Experts of a small language model: a sigmoid router.
Below are experts of layer 2 (counted from 0) of a mixture-of-experts language model. Rows are named router (the router's row for the expert), gate (a neuron's input weights, with its number), up (a neuron's input weights, with its number), down (a neuron's output weights, with its number) and show model dimensions 0-63. Each number is 128 + 32 x the weight over its row's rms, rounded and kept within 0 to 255. Numbers have three digits each.
After each expert's rows: "mostly gets" lists some tokens that are sent to it at least half of the time. This comes from a sample of Wikipedia text that the model never trained on.

# expert 3
router:107128116190196101144120127102110116231102112117142102169170096120072138108065144122154190127108147118092140133160124118133166129094168111132124130129135094067072170138141142099137142160096100
gate10:163168134121150161092122132110136099183128088120147138155185083096091086165099094091134150120172132128152134122129124125152109121068188111172107089131106106154136148103109182076104115118086110
up10:099065139128067112142107126159129168088147112121110106121088117134109119137174101114078081165126083112133074109148095091114069174164133149170212146097166125156119083124099129147100153145123157
down10:120153069146148147135134114122143107159125153134126145155174104167146158140037105167143106062091097110116153129126162159139129171087198131069081158105174078145178165146104119108151108100135180
gate11:124147131170188102139061105167164102129122122086118106121138143142059121162058118168124079140097067088116123070114112140197070193087169178142104135128154063127093151125094087121098125190133103
up11:105089102222167064110139103167112115114123064095129097138194131104115120166110157115131104128122088138117104080104118151102132108144188121166138130208171068091098101142145145129118123162101112
down11:096153165132139186090118120185072133114154183186095135177089140176112150135168067115146115137126170146098102135190145117131108102134130169061110134089143099173131152137089104175083102099174176
gate12:154147174141117106195178067093156103173120077131107138158151128139099153117123136122103214121147161124170136125106128150155098168140178166131093150151075155099124106127163118167136151128067125
up12:202115094151083108112178115095105103060115195137166114087120120127152082135158111175093155107170111083113129154155147084130116156112111126139106097132111102041116125115145161127157111130150157
down12:111152159144129141137100097136106137145141107130157141140099133107173141147112077115158116146134162102028129152130115207059124106100155056087141106119080166080096120136083106144167158096109089
gate13:096166085190119101120122144033147080159110092161155113147110145081122079151128119115134106092105176193137183140080155151110117169099146118099120136127120113119105151145137149106154115113091121
up13:133148055156132128091149120133124119156141124167131108133194076096107095149137060102121080079156107167150139147164158112186092131156219124132133090104119120085096175102144143109131129132104084
down13:057104102169085089100145115162159163141099114100180121141169137123158094146132125107070134105180107112091142095095168146119118086152077110178135105047093119063129110121131115116109120122153151
gate14:131156135164120115126131146094146104199142168094107139164155174080123085130083122108139085072066125166115168119141080152156111124108161133121061124132131038109131137137115194113145146176107096
up14:200126104172118138107134164106123093140111074124115146061098125124087097106087125165105135070115140127121126125131109066151127118096133166104120044113118096105096120120134117138122109226090163
down14:185122135097115113068130161134142115147097076134094141118086071140182152136184108104128163161133154088125102086129141187100156099161133113142191131106117147151093093145136142120107116167143108
mostly gets: " part", "J", " ch", " en", " no", " head"

# expert 8
router:133161109126161103124070104146149161162180189148079128101156182144140162139101085097207087133169125176176160167131116153165125092168129155127211135129203094168162171155107132106098156100159122
gate0:168165158128144111166133103106082087192150068145061090126154162095102173148105103155085127104190125120109167178161121091193193101130130145143107121153133139122145173155077090123088135133120106
up0:159142116146136155143120124151080168146129083149113105123129152185096090180117133129063155136145135140150180193145097124167078156095193116133112164128107136077070115167157100135081061151123160
down0:129125107105103055080100113114138076113127115125113117160163113173174123143107139126121100160142138102080114150151126104108117141172131148114100144082113097150085104087122117099150108144120128
gate1:176096137121116124117098180087147111121147106109152168107116114127157098094091112148189155100139096117134154071148123082104125127153148109070172130138128093119105114125123118132001135083157082
up1:235123113101133121131079120124157122183138190137054150077129142106145106094080084128171172077154124196141151141112151153156105108183105078089136092109126095145118144136105144156068200107146095
down1:056131076151117149115166092168131135129137121115147156093114162172134152104168134158090158142102097141164147188121124156082130182081116147113119074076151124135097130114147136136158092131122130
gate2:154104097087121116125126098137094170150100181166134123130157112131054183146097131151136125089128132195166089160076125161168138121154223102158115179145148083083108152153108155134135142170117128
up2:177133098141150133100062093152108123153130166101100046116150096142102169065145139188166134093103146128135161198109115102175168093143156172157119189113165124137162115116193168158107134133116123
down2:147125099126130159149157154119138151095119140118181142092111142107118177092192099141139119150168161102108135089171133130119093163148085120118109058168100175099168145079139173133067111076087125
gate3:158129131126153123193140162130159148129078109168108088175097184161139108146118164141133158107120146116069120124131149098136158111076147133128154082134130141083146211122090205150133136128101170
up3:118128137182122140056132161206085149092147114115182094158106099080105156154149159149128120131108149155100094111146122134131136148134098145106065125133149111179167136094153067166145136182089093
down3:054103138112137122149134167163170103120119135103135095097131191131098125138060158093129096130122119107152141110149222173118202080146116115108104199138129140094115142106085120140174169119066188
gate4:119112218118075168081115136106100131178117131189114111107201132103139131137161134189129152107130111165117102112169083101142132087166116087138079139121127148132188151138115134153133189166160130
up4:101062107132159094124117180114186152106133056135201128163145122138045138140101170088108164117059139065135141135110165177136122154071138130104102149145141105175088131071147111172137125166080145
down4:138122160075067134085167124104094170141041148096073115096119088144073145148118096102140145126138079185162102127131078136090099054127155158087102112181193105111155099161098171111126159139116114
mostly gets: " cont", " sc", " At", " Sc", " life", " home"

# expert 10
router:134148121061094117147137117145165094088123143132099170088105172136139090170122105104093060142189120104173060179153086172115086163128086140078140129142115163149126110185104086083171126145124128
gate22:146147123119135137146167102064144106148112121120136116101134119119056103132169115108111159125204131119153125153193174158182173081133132121111099133179164147082142125187138196119081142143084125
up22:104086164136092145148169119107108167133152099119149148172231140122171125164087102162063127132088078104098138077144092099156135084100144107149142115110118152108073155130087093140131084169113067
down22:196132083123135145134091089146129126129166139187160079129149149152096135117189105134110198137158102163159140087165127115127134093131132226166151087108072126129074148142128081146107129163109117
gate23:175150109137118116168173135171092127077131130135152123084122163051131090123123062126131141137164172130097170139150177144148173131172102167150110061177084145160135227101112177095129175132117092
up23:163115045133185143114170143122120166074073107134127137095118182073117088130106052147129113148190110151098159099190164150076194119199105146116085102097078136143114181108139152093160092141161138
down23:132113171162161119089061107110068117144161152155180144153119074108154150132149114138131136122038115096100118171087152082109132113127143095080107160069156132172128070129117057146141163076135134
gate24:160087094128142128122121103101125109147092115173162078216150144049128134153124147083155104127177179123044118192131140111125115106114113133106060107152109130070104086117092131086112135122060138
up24:177076152132081159127133095120113092120128135202145095128097094065074128134130116061107153131200155115125089136144145160153156154121083146096111045153133070078125161138143122109133140118104108
down24:101129100136112145136132107117115130096220157132094100115138157104167157164193094152131133112123142134120163130174173178159140141196155140189124195148139117136106123111084142072112126077181085
gate25:117134113119104075073145183106150111076075136132095137129095117151154150105132100079158098204110133159169095155160189081117136110102129070092108176097098103121100147084139184096169094112121119
up25:104169064126080097163095104152126143091110116175153074143135117073149117174154094065084113131116149136114076112131158177146180161116127133167124043112052164180097113077081140106135170121149097
down25:121155144123104072095163117124196110091085079128109104123083128105140092151110108194098102152179170184154142124130142094150099127115102176152176181172092118105117107151102129104160185152140159
gate26:165191105101120104159107136152175123168167135176105135166128104140171086150150121123135091174140176091136105099143140149149178097047110080082090057120146099099111139114104126074155172112103078
up26:112117148143177167075127163112138129096138180052096076157109063093111120135162124151108144156152095095126096115147133144083117115112067138110154089138106124126155148124115149136150142169118162
down26:086144114165150126087163159168190142136145123123140069112139080081130093149172092088079159186115175126093105145137127111148165140125153149142201120078143188069152105151112073092094133125136124
mostly gets: " World", " Ad", " well", " dis", " Air", " qu"

# expert 4
router:153154118074051149115097160144169123090142189166149141102094121183140104136158142126118065126169118144131139128150135159127123115104067120135128150117146141185191155168125127095161106112189122
gate10:149143045101132148126138124074148132118102107124108162159090080091120162049193148114110094111116136115100208080100166139105107174148117118124114123136102137125146138130142204153119165110168171
up10:113086187082182117182151105130201120121096133079106134122105148101162145094075135140148122122150116106074093125093072173166080095144124143177107095076111106100175081158146068116108135094108131
down10:174155081103096189107091098072169132126119104149104103136140130143096148091108104108091058136117169093105105083091168141157072152122079072092098150130135153101126104138179220117131177188157147
gate11:136109116111094107126145170095087140040099100148204113122048096117151127155142089155119133112098201089112174138118167099146147156127078138164052102099091193159116136086106180125152127142135092
up11:087182160104120116096089109153087187091182114102174069147139160127164116123081162133104128131085159058133153138153123137139165173180122090104094101097157145187132144131132155152108148127154165
down11:161108074187159129136162108159169074096155142121105089130146091164111113131187142125180132151148117159146089122136148081121089105088164197172159104124098108107111134133124131130108121149153117
gate12:135157101119155123167166112135147086086044056091105153141075156076156121156193137101159099135118109091111090168126095131123106082113139118121091128110102095107115119139165106111160104151080150
up12:126111114155126145152207119088143110139149134128148142094104083080121092116064124126101137171179120083174125126156171105115155122019085089121161125157152158111112141168154092155160109113120124
down12:126071134130153207113146128136130126093145131170141142142126043104119108099117115203114052172216151081157102146158136087168147082089114072131126093129118104134134114116170094128159137079118119
gate13:132130129145119157130126184164072177078068164184128110102067072152152069124147115091126150197186176093087173069106158128107126151138089100056154141181134178117087103162167163152120116109125160
up13:148131161149141147106109153146117122099168185104118161165122087123076114147179121071111130156161181126104137102114120175097110071059177158079124150105052100147102123108165124130092097075108119
down13:117121155136134130095118174152138191102141166150148155139125156145202157164130126132145170102180138090183112180114140189134149114142120202134146102120089057160137122082122107135156105121120181
gate14:125077139132092159130163179146104076121156123182115127120068168160142043099109090118072114163149111061077156108139087153169144103176182119088096108138113096096089101130105113146082103146185168
up14:117033109093135145122134124136170108151155123193138165138090149149129177115145065107133151130162180127081104121165152131175147084154152149105060121122188129132113136175188155160123165121120121
down14:146142162162149098137091121138147154113149173133152112099148190068124209203153104129098170108155163154148132173142144139110149128132131174108124106127131108108121141079160153079128128075129170
mostly gets: "ient", " Un", "der", " '", " again", " it"

# expert 5
router:157125128073117093146084103169131118103117174131119175111141139169155132191115122110162042174140103133182068130117109170116082144115101128146177123135144169232135109134133104141148111110128151
gate33:146082128073124140114196174159157075173151126140079132118128125172130145170142114108114093099118108112154138172095164140158107117179158102135101070081133097094117141166148123099145150141174106
up33:172130115140135096138124138139132108144109092168159169146153175137110141075096089064155095151152170197121049114131148127088184157133109141166132114100111115198091117143058142079119161173119098
down33:164082109132131098116084164052160076178140160109105121198118106161159089163187097045110069126118167089130137122178171114125139094151090138117143126148147145094098150139172157125148118166063139
gate34:113086143152099142175148094101046129186076095151114132173092125098091161127181161100125092115150091175146089104127143116165130114119126157134066135130105155158153102153098166050119155078100113
up34:156148161111136068152145133129147120192110112159098127100134182101138085110155146116093145135110147155148078154140137158164152164131126121133110096146172107099183145174039101096181148120148088
down34:144166131130173170098092149152112136166170131161114154123115182135188161084167117131121166118137105129086108157150117140130128141134195167094105111138175077086054118130083128115158096120123110
gate35:061166129171169194171108149054094112120090126092140148144156169076110174102090106138135101148070162103112123161140099117147187102072180139103173146162100081130090147121124095142156054163113081
up35:128107144131125119108146117153099114074164114114149110137144138145113077094133150124154146129150076139097128145171107156057111171089060086122116097085111149143124115093123171140138149143135131
down35:142165145107112063131144141116131132136133139161087127122114180079179108102150087128163146136144116095146145066184126102081088158116139143121154127148170164137110169082086115142096104134140129
gate36:082169131111126186158100123081119112127089078154154107217131084110132142097106149117177086131106136170122112138108146156131133084120090048124154094117152178128071149145090134148091117131195154
up36:113109093150157093116131129111094149116119106161146125131115115096060181186133103166153101167119146148099148143024145119067154157130077155190115118124158144172133135072152195149150113158114151
down36:094142123197182111118170076172149105141143137129106185095171116078144076161077078132114182110140164086125213135114140136159140113141137176204148147116093105111164119133081133091129139114099159
gate37:130155133107104120106136091151147105130110114140153130168182186057143084114104093056219090117146165148187078121178154188199142141096081102085133060091122143148149108115084111144142140174137074
up37:132119125049090119152030108115123097155109104143121130178201138169149148139071103118169113132059111184163157078153160164173124149070070144120142087118130124149142118136130081180105098121155106
down37:114060133156140154143121116095154112096140109117163111066122088113078157104146186101083125072116102103122104130127136086109086158153110130108135199069129167072136136142194149135131078065105176
mostly gets: " City", " both", " which", " support", " club", " released"

# expert 9
router:152169146110135147065113100167131117096172173133155151114074170134210144130160171129159092162120167161153160124120175112155119117177105107136122129122145106181120122095175153128179110069165107
gate10:151128165146077117113117087122116141101156119111090069203156167139164107099107145109136159124135157124121156175117160157144152162144154116178083119104044139076140134150179095159134154163113133
up10:115110107124152184120121150106150136124165136155062151123117158104100143151105155076174094149100101123147127082075069091176042139167144081068116139117194150172105152135155167102071178105107124
down10:081136082118142152099141148172126117130153166110150120164200120140100098110050121145047158121147141126127150105087134109151167082142169138141111197080186147126145138126164097138088146171100121
gate11:176143095109107105090084153158189154109136136157133117154064144147137109113177155133155129109114163145111196117064150101162173109134086086086118143142101129124127124164131135145107121171211112
up11:149144121058087121089157106123197114113096163146160138141073106135190133091108126140142144077156227129127094124143153115159147099164107153174071112131136168100139148141138065095081080173141113
down11:171164133211119108103108098121138119121129139154144146128162167167115130172150120126154144183137094105163150101127114152071101101080124098181084123070169119177119130101115190098141125107110154
gate12:185143115126090170115091188155116118077127164136138108124137139082133108075148176067123132166116157195116137109072158133173163140108100054144118160096089130151150089112134198100146087107128116
up12:189166088125154120057103131079113104067218178139103089113157150145123114110106151111137104085131158165113145136077217087155154128108110115087154111121099123156107123146122123131154163102161134
down12:118112106122128104143130157120086124097131072135151116151192063119189095145107138164024134143152144112160123126143139070111060120114188215130139116165160101094150120121078068136148112143148176
gate13:136160134162133127148167157102083117120097121177140124157094183111149132085164092131099141093151140086114160153092167087106134132080142114155146133119124069091107136078159132161057145168189093
up13:090103201134169120200201093115141093103158139120111098104195138079135100181105120053120094092158103103121100147126168096137103151132107123101151170090133147156153125110138107130126155132115159
down13:117126094089113113167180106145103061106142099143087152112169156096130120114146066192125171115142075080147165159181190108145197164136113154163101151111110120120117153079106154147066079120156115
gate14:142067092144056123077103144159128108157058129103140124143064105133162111147173143161160165115142093068109184123121143057085132124124062139130048128143083152124138115148049116136130086192186127
up14:110118153134138165161116122159103178115166138096132088153161107093151097056140149161121146156149137114115118103171118129143134154090150105121111145123135189113117098191157161159120124140100089
down14:185101078103098076143191164118100133086094122095147144106113099144107116149105127107105173124118154097075144125110159119084078100084147170128061134075104150138168136097091100123106087105177186
mostly gets: " part", "°", " Sp", " pl", " [", "let"

# expert 7
router:146083149108090166134189171156153119095116100170175159111063076120125125099181137134119073170133119109131124149139100084068117160092098081128123121162112117145154102110135153109117111109137163
gate10:153119131171111164148190180107146111123116093119104087135084112068112152102190144147104193180107163088083136123127106124161074121130128141119079110107068130122096132130128123166088121147135129
up10:181145183091122140168131117173116159079129082155114083115181117104147078126115092118122127137151158143139122176184151129126094154072096129119107120146159181165163112146166221185121142133169135
down10:200155092161088092117084138106074137113070119139104124085093141063120100165148122120115148189130185099174133098100141127159186045145114172212134065126131135126116065117113129148106138135169112
gate11:069124071190101113128181159164115161096111114153134192153117040105148190101127113163164116106125064181088128127171124063144145168147143073137107119125128113114132176150123160114147143146169140
up11:073210089112135096127151117120100109086116108166158107161110171105150155143106166122055104063110137182080105099124143096123116165132173110124081139158163106067159162114092158075167106144133122
down11:150114098151099090225133116138115156153100073138072213040115033169124116159159124132115124177178100107143079155135169178165113167146124112132166172102094126125151098084162103186105168096098193
gate12:174141118119172133131193162073103120112124111106140110187115096145109105093175124151121179148120097159138132200179162110116146110091179153127105131163136168144138113124127154137115129117122026
up12:150153105143148130083155159115150106134141091076162117125088097159157101102160106147124124065145110059122164136170139085106141104126169168110067185121147166151169119131145138127098069102161082
down12:155121116179098162135150072139157120153133175134148177090151164150123163167113091093138170080132156122087162087171082191138125143185099159140190124106107111099129115165092092107111087116115200
gate13:122116108133159100122115076116114154137169165176179117123160088184114174152117139108117173141085139143068168117176095197111154119113134085172143090092129169118095181086103107143136156127154074
up13:156136141110166125164151054148103164140147144162111145114163139106130166205124095150170168146137155072124128149145122138125121110119193093130123153065154168135130115094150091121176161107097177
down13:093057172129121172174105053158140133172196107105130121085154130081146097106113131134108127152184160112149097118114064142084134127103077144149175106106152142144094128148139064134104134094138147
gate14:132127157118143096119131130154151122114128112194193128156097174106108081091149135114130188155143186055098152166141127202114135102108125123118121114165070060098081118091087079189167117192118106
up14:157138139115145143154115122124104105129096111109083175079170110130143103118085111111159104174100074205099132117123136107143130074169157124121106191176146144157125125112152133124131184116101155
down14:148153131146108145166155101099145117126118097146178156085135134127120091128083108164199144172103139104116175095145159191107114099129120093155086170190068099159085150077113115148148188136121112
mostly gets: " Bl", " Har", "|---|---|---|---", " adv", "ze", " Per"

# expert 2
router:107153122064156081128061110178177115114140167148125163098174142161144116164105116086135051159185108162117108154197110181166135087149104127127159129120132154187142136145146086155180145150121180
gate0:109136159128149163139141128104097120197125173177095137131149143136071136142083133170118168161143177151104094140116110088117165108149150104095134164084111064096184093197131154093132168136106124
up0:106170091131163184187100164127117129129137119136138104160152186158152139123115189129131109084134130130164110121128127118140143158172097117092179125158132140136122153149127093092065165067099204
down0:172170116144136140107131064091097125196165172082125093168151108066174123134158132101117111079204126073119103123111142100129090129156104146125168138127098082123118121181189134122112143066120102
gate1:085160155118092136120109172058082077123134107156157115132139185100119164167113103145150198103096116139075125165131080132187145126144148138124126096097172157085134108149090110148167162115123155
up1:169128146119169166082153122124147112137118141222138152088092147186084078073140105139122127097074127116134172148178118133128103121150152149170102128088155136038166134113091137160138195132148133
down1:115134098145151134157088088116109154161124159060159088080092107082134107168112201123081071144148155240123184143142099113108089135190089165138093153115082103120099160124142109120109090148144160
gate2:151108126112200087114091117161154150145171144134173090193160152127097106124092117074168081165138154096096120128086156153147181062122136103119142130153168165119103152120110147171120141199063124
up2:118134145107105101108124085092126036141134150053143103118182167099135116117097150136128120174177140178117082159166134089100165148126150198102130092126142110119121119140129120143147131110126156
down2:165183181122173167151116178125129144107154108134144232120137139102135161081107175068094169043116101084157124114083087086101132118091109148114143079130172091100107122103150114108084120112132110
gate3:127170119087127145128070139184134146090175189128085044117135197149090162137124085104206107131120063180174151135112159123179164066152155127134151120122152086104161136110080145159106194097143140
up3:102133083170133159147105129134107083131150112135182111169064111137105103143149144175069152167221121078064126177161162122051112118118111137181123105161138123093098098126095112080126084119109172
down3:131203153123141099165119185142145116113173095139099136156095056126116117138104075089154111159114125196147040140168150117142136166173130089128092102097122150165093097102133130164085132124140132
gate4:149176121127125130121117112146096116135067139136108069160156171095183137059141089101154158170137083169130096130115101133219209062106095111133089138137081167105118116076133127164103116104051106
up4:129124132124093192113158083124144126157168100155139107139103093096079108177129135147115119071143166105103108156107118135178080192084155113103154093135136159144200117143154138110105095146179062
down4:167156138127146149140104145132131120118089110131197058097144122089082093131161087159110153111146199086091141068127069124112172146111100068134118118147069144158104162088118107179134150169129071
mostly gets: " film", " fl", "″N", " football", "olog", " Que"

# expert 11
router:129104124178130126139178146071090130129143103097134117164139094110099147084165114156098187058064129103087143113094137081139142150126161131133082103131122114042113107122131130133080124097112139
gate32:103110155111137166156109206087070119110147113085140112146095118088100160121130156165143136134128142128169127137143110104130162162095110150101091111151155125146136199180088143143108046121117134
up32:158133071098129099156158088162205110119111152135138126128110090164074128101114124108088146103122147093115151117181189105144132115037108128186162102069128117086138119104204117080145150116151110
down32:107197114122129177130152135135083135114139090090123143164148159139130161061167133151133095099067121123121170155157145058169101174158131102144109109126102121114108084153143084061130124134138083
gate33:134084112126111117110123093116095138175152116159131128124113134116139152105087125207125144080114176112179144128193118134199120088162102090096120181130087136072086083130175128108177113101117100
up33:130125137122220169085152140197165128117110109147191122147150121142153128105091123172108112122087086147167104171208149116144072141150150040088097113198069155133094126154105152091106112084175066
down33:106156139064069101135149159133172117108129150122166100114143182086099138119158077132146165150153114091153158145071133145161182149081173180095166134118141115114138189144155102132148180119208080
gate34:132159102095155062121159139120170128123155149178095138168157112106152167075196125132165123067092182131078149176134131125159086106134165108096088174159102111081166048160129108163121103080179113
up34:183134098067148099112157144113151136119130125171087130139106085099143149105162123113131103067099136135114165134088098112136088089158143113125169172148146149143208085132124094156136108072153172
down34:113137114128115160093112149143119108070181081096168161134112170103137182196116099155108146081130092133149178124174144156153119151127153172129145069085147129186150163168054124044112169155162191
gate35:093079166106132122169109102111071140114110176122097150131090184108102111101131143177159116112070102144147118121090082127178148149122120141145085164089200123105053135127150140150058123113153083
up35:167154105078142139135124130183098116123139149148111080133146111111122134155111203090135130141181172101142155091159137096135111080158145141102177093174159091161118099138161080104134125152155118
down35:115149107092091125123117117148140158118140156092124165173152094078173135113146155169120164106087189106129123159133124111126136076083160095185122156132141150148176120131096124094117148109119145
gate36:169108141103076177088162126121092119140084117153121149111155102154116121159111114173087128121118086097167200169154107132157157134146117148149100073108121082094107143111140086121118118102154132
up36:150116173118111103140182104119119100118169141100130122130150138133133145167121129102104099127098125150161126117031148153206140115115183175161154095149192145160152119110150152158130124167067130
down36:118133137132106149122046091147119165143106148132112123156096134159148114094126110115166106159064148114141090074188105125078052121162159088165104108097110133063091139149112136091106136145125132
mostly gets: " de", " species", " def", " war", " these", " water"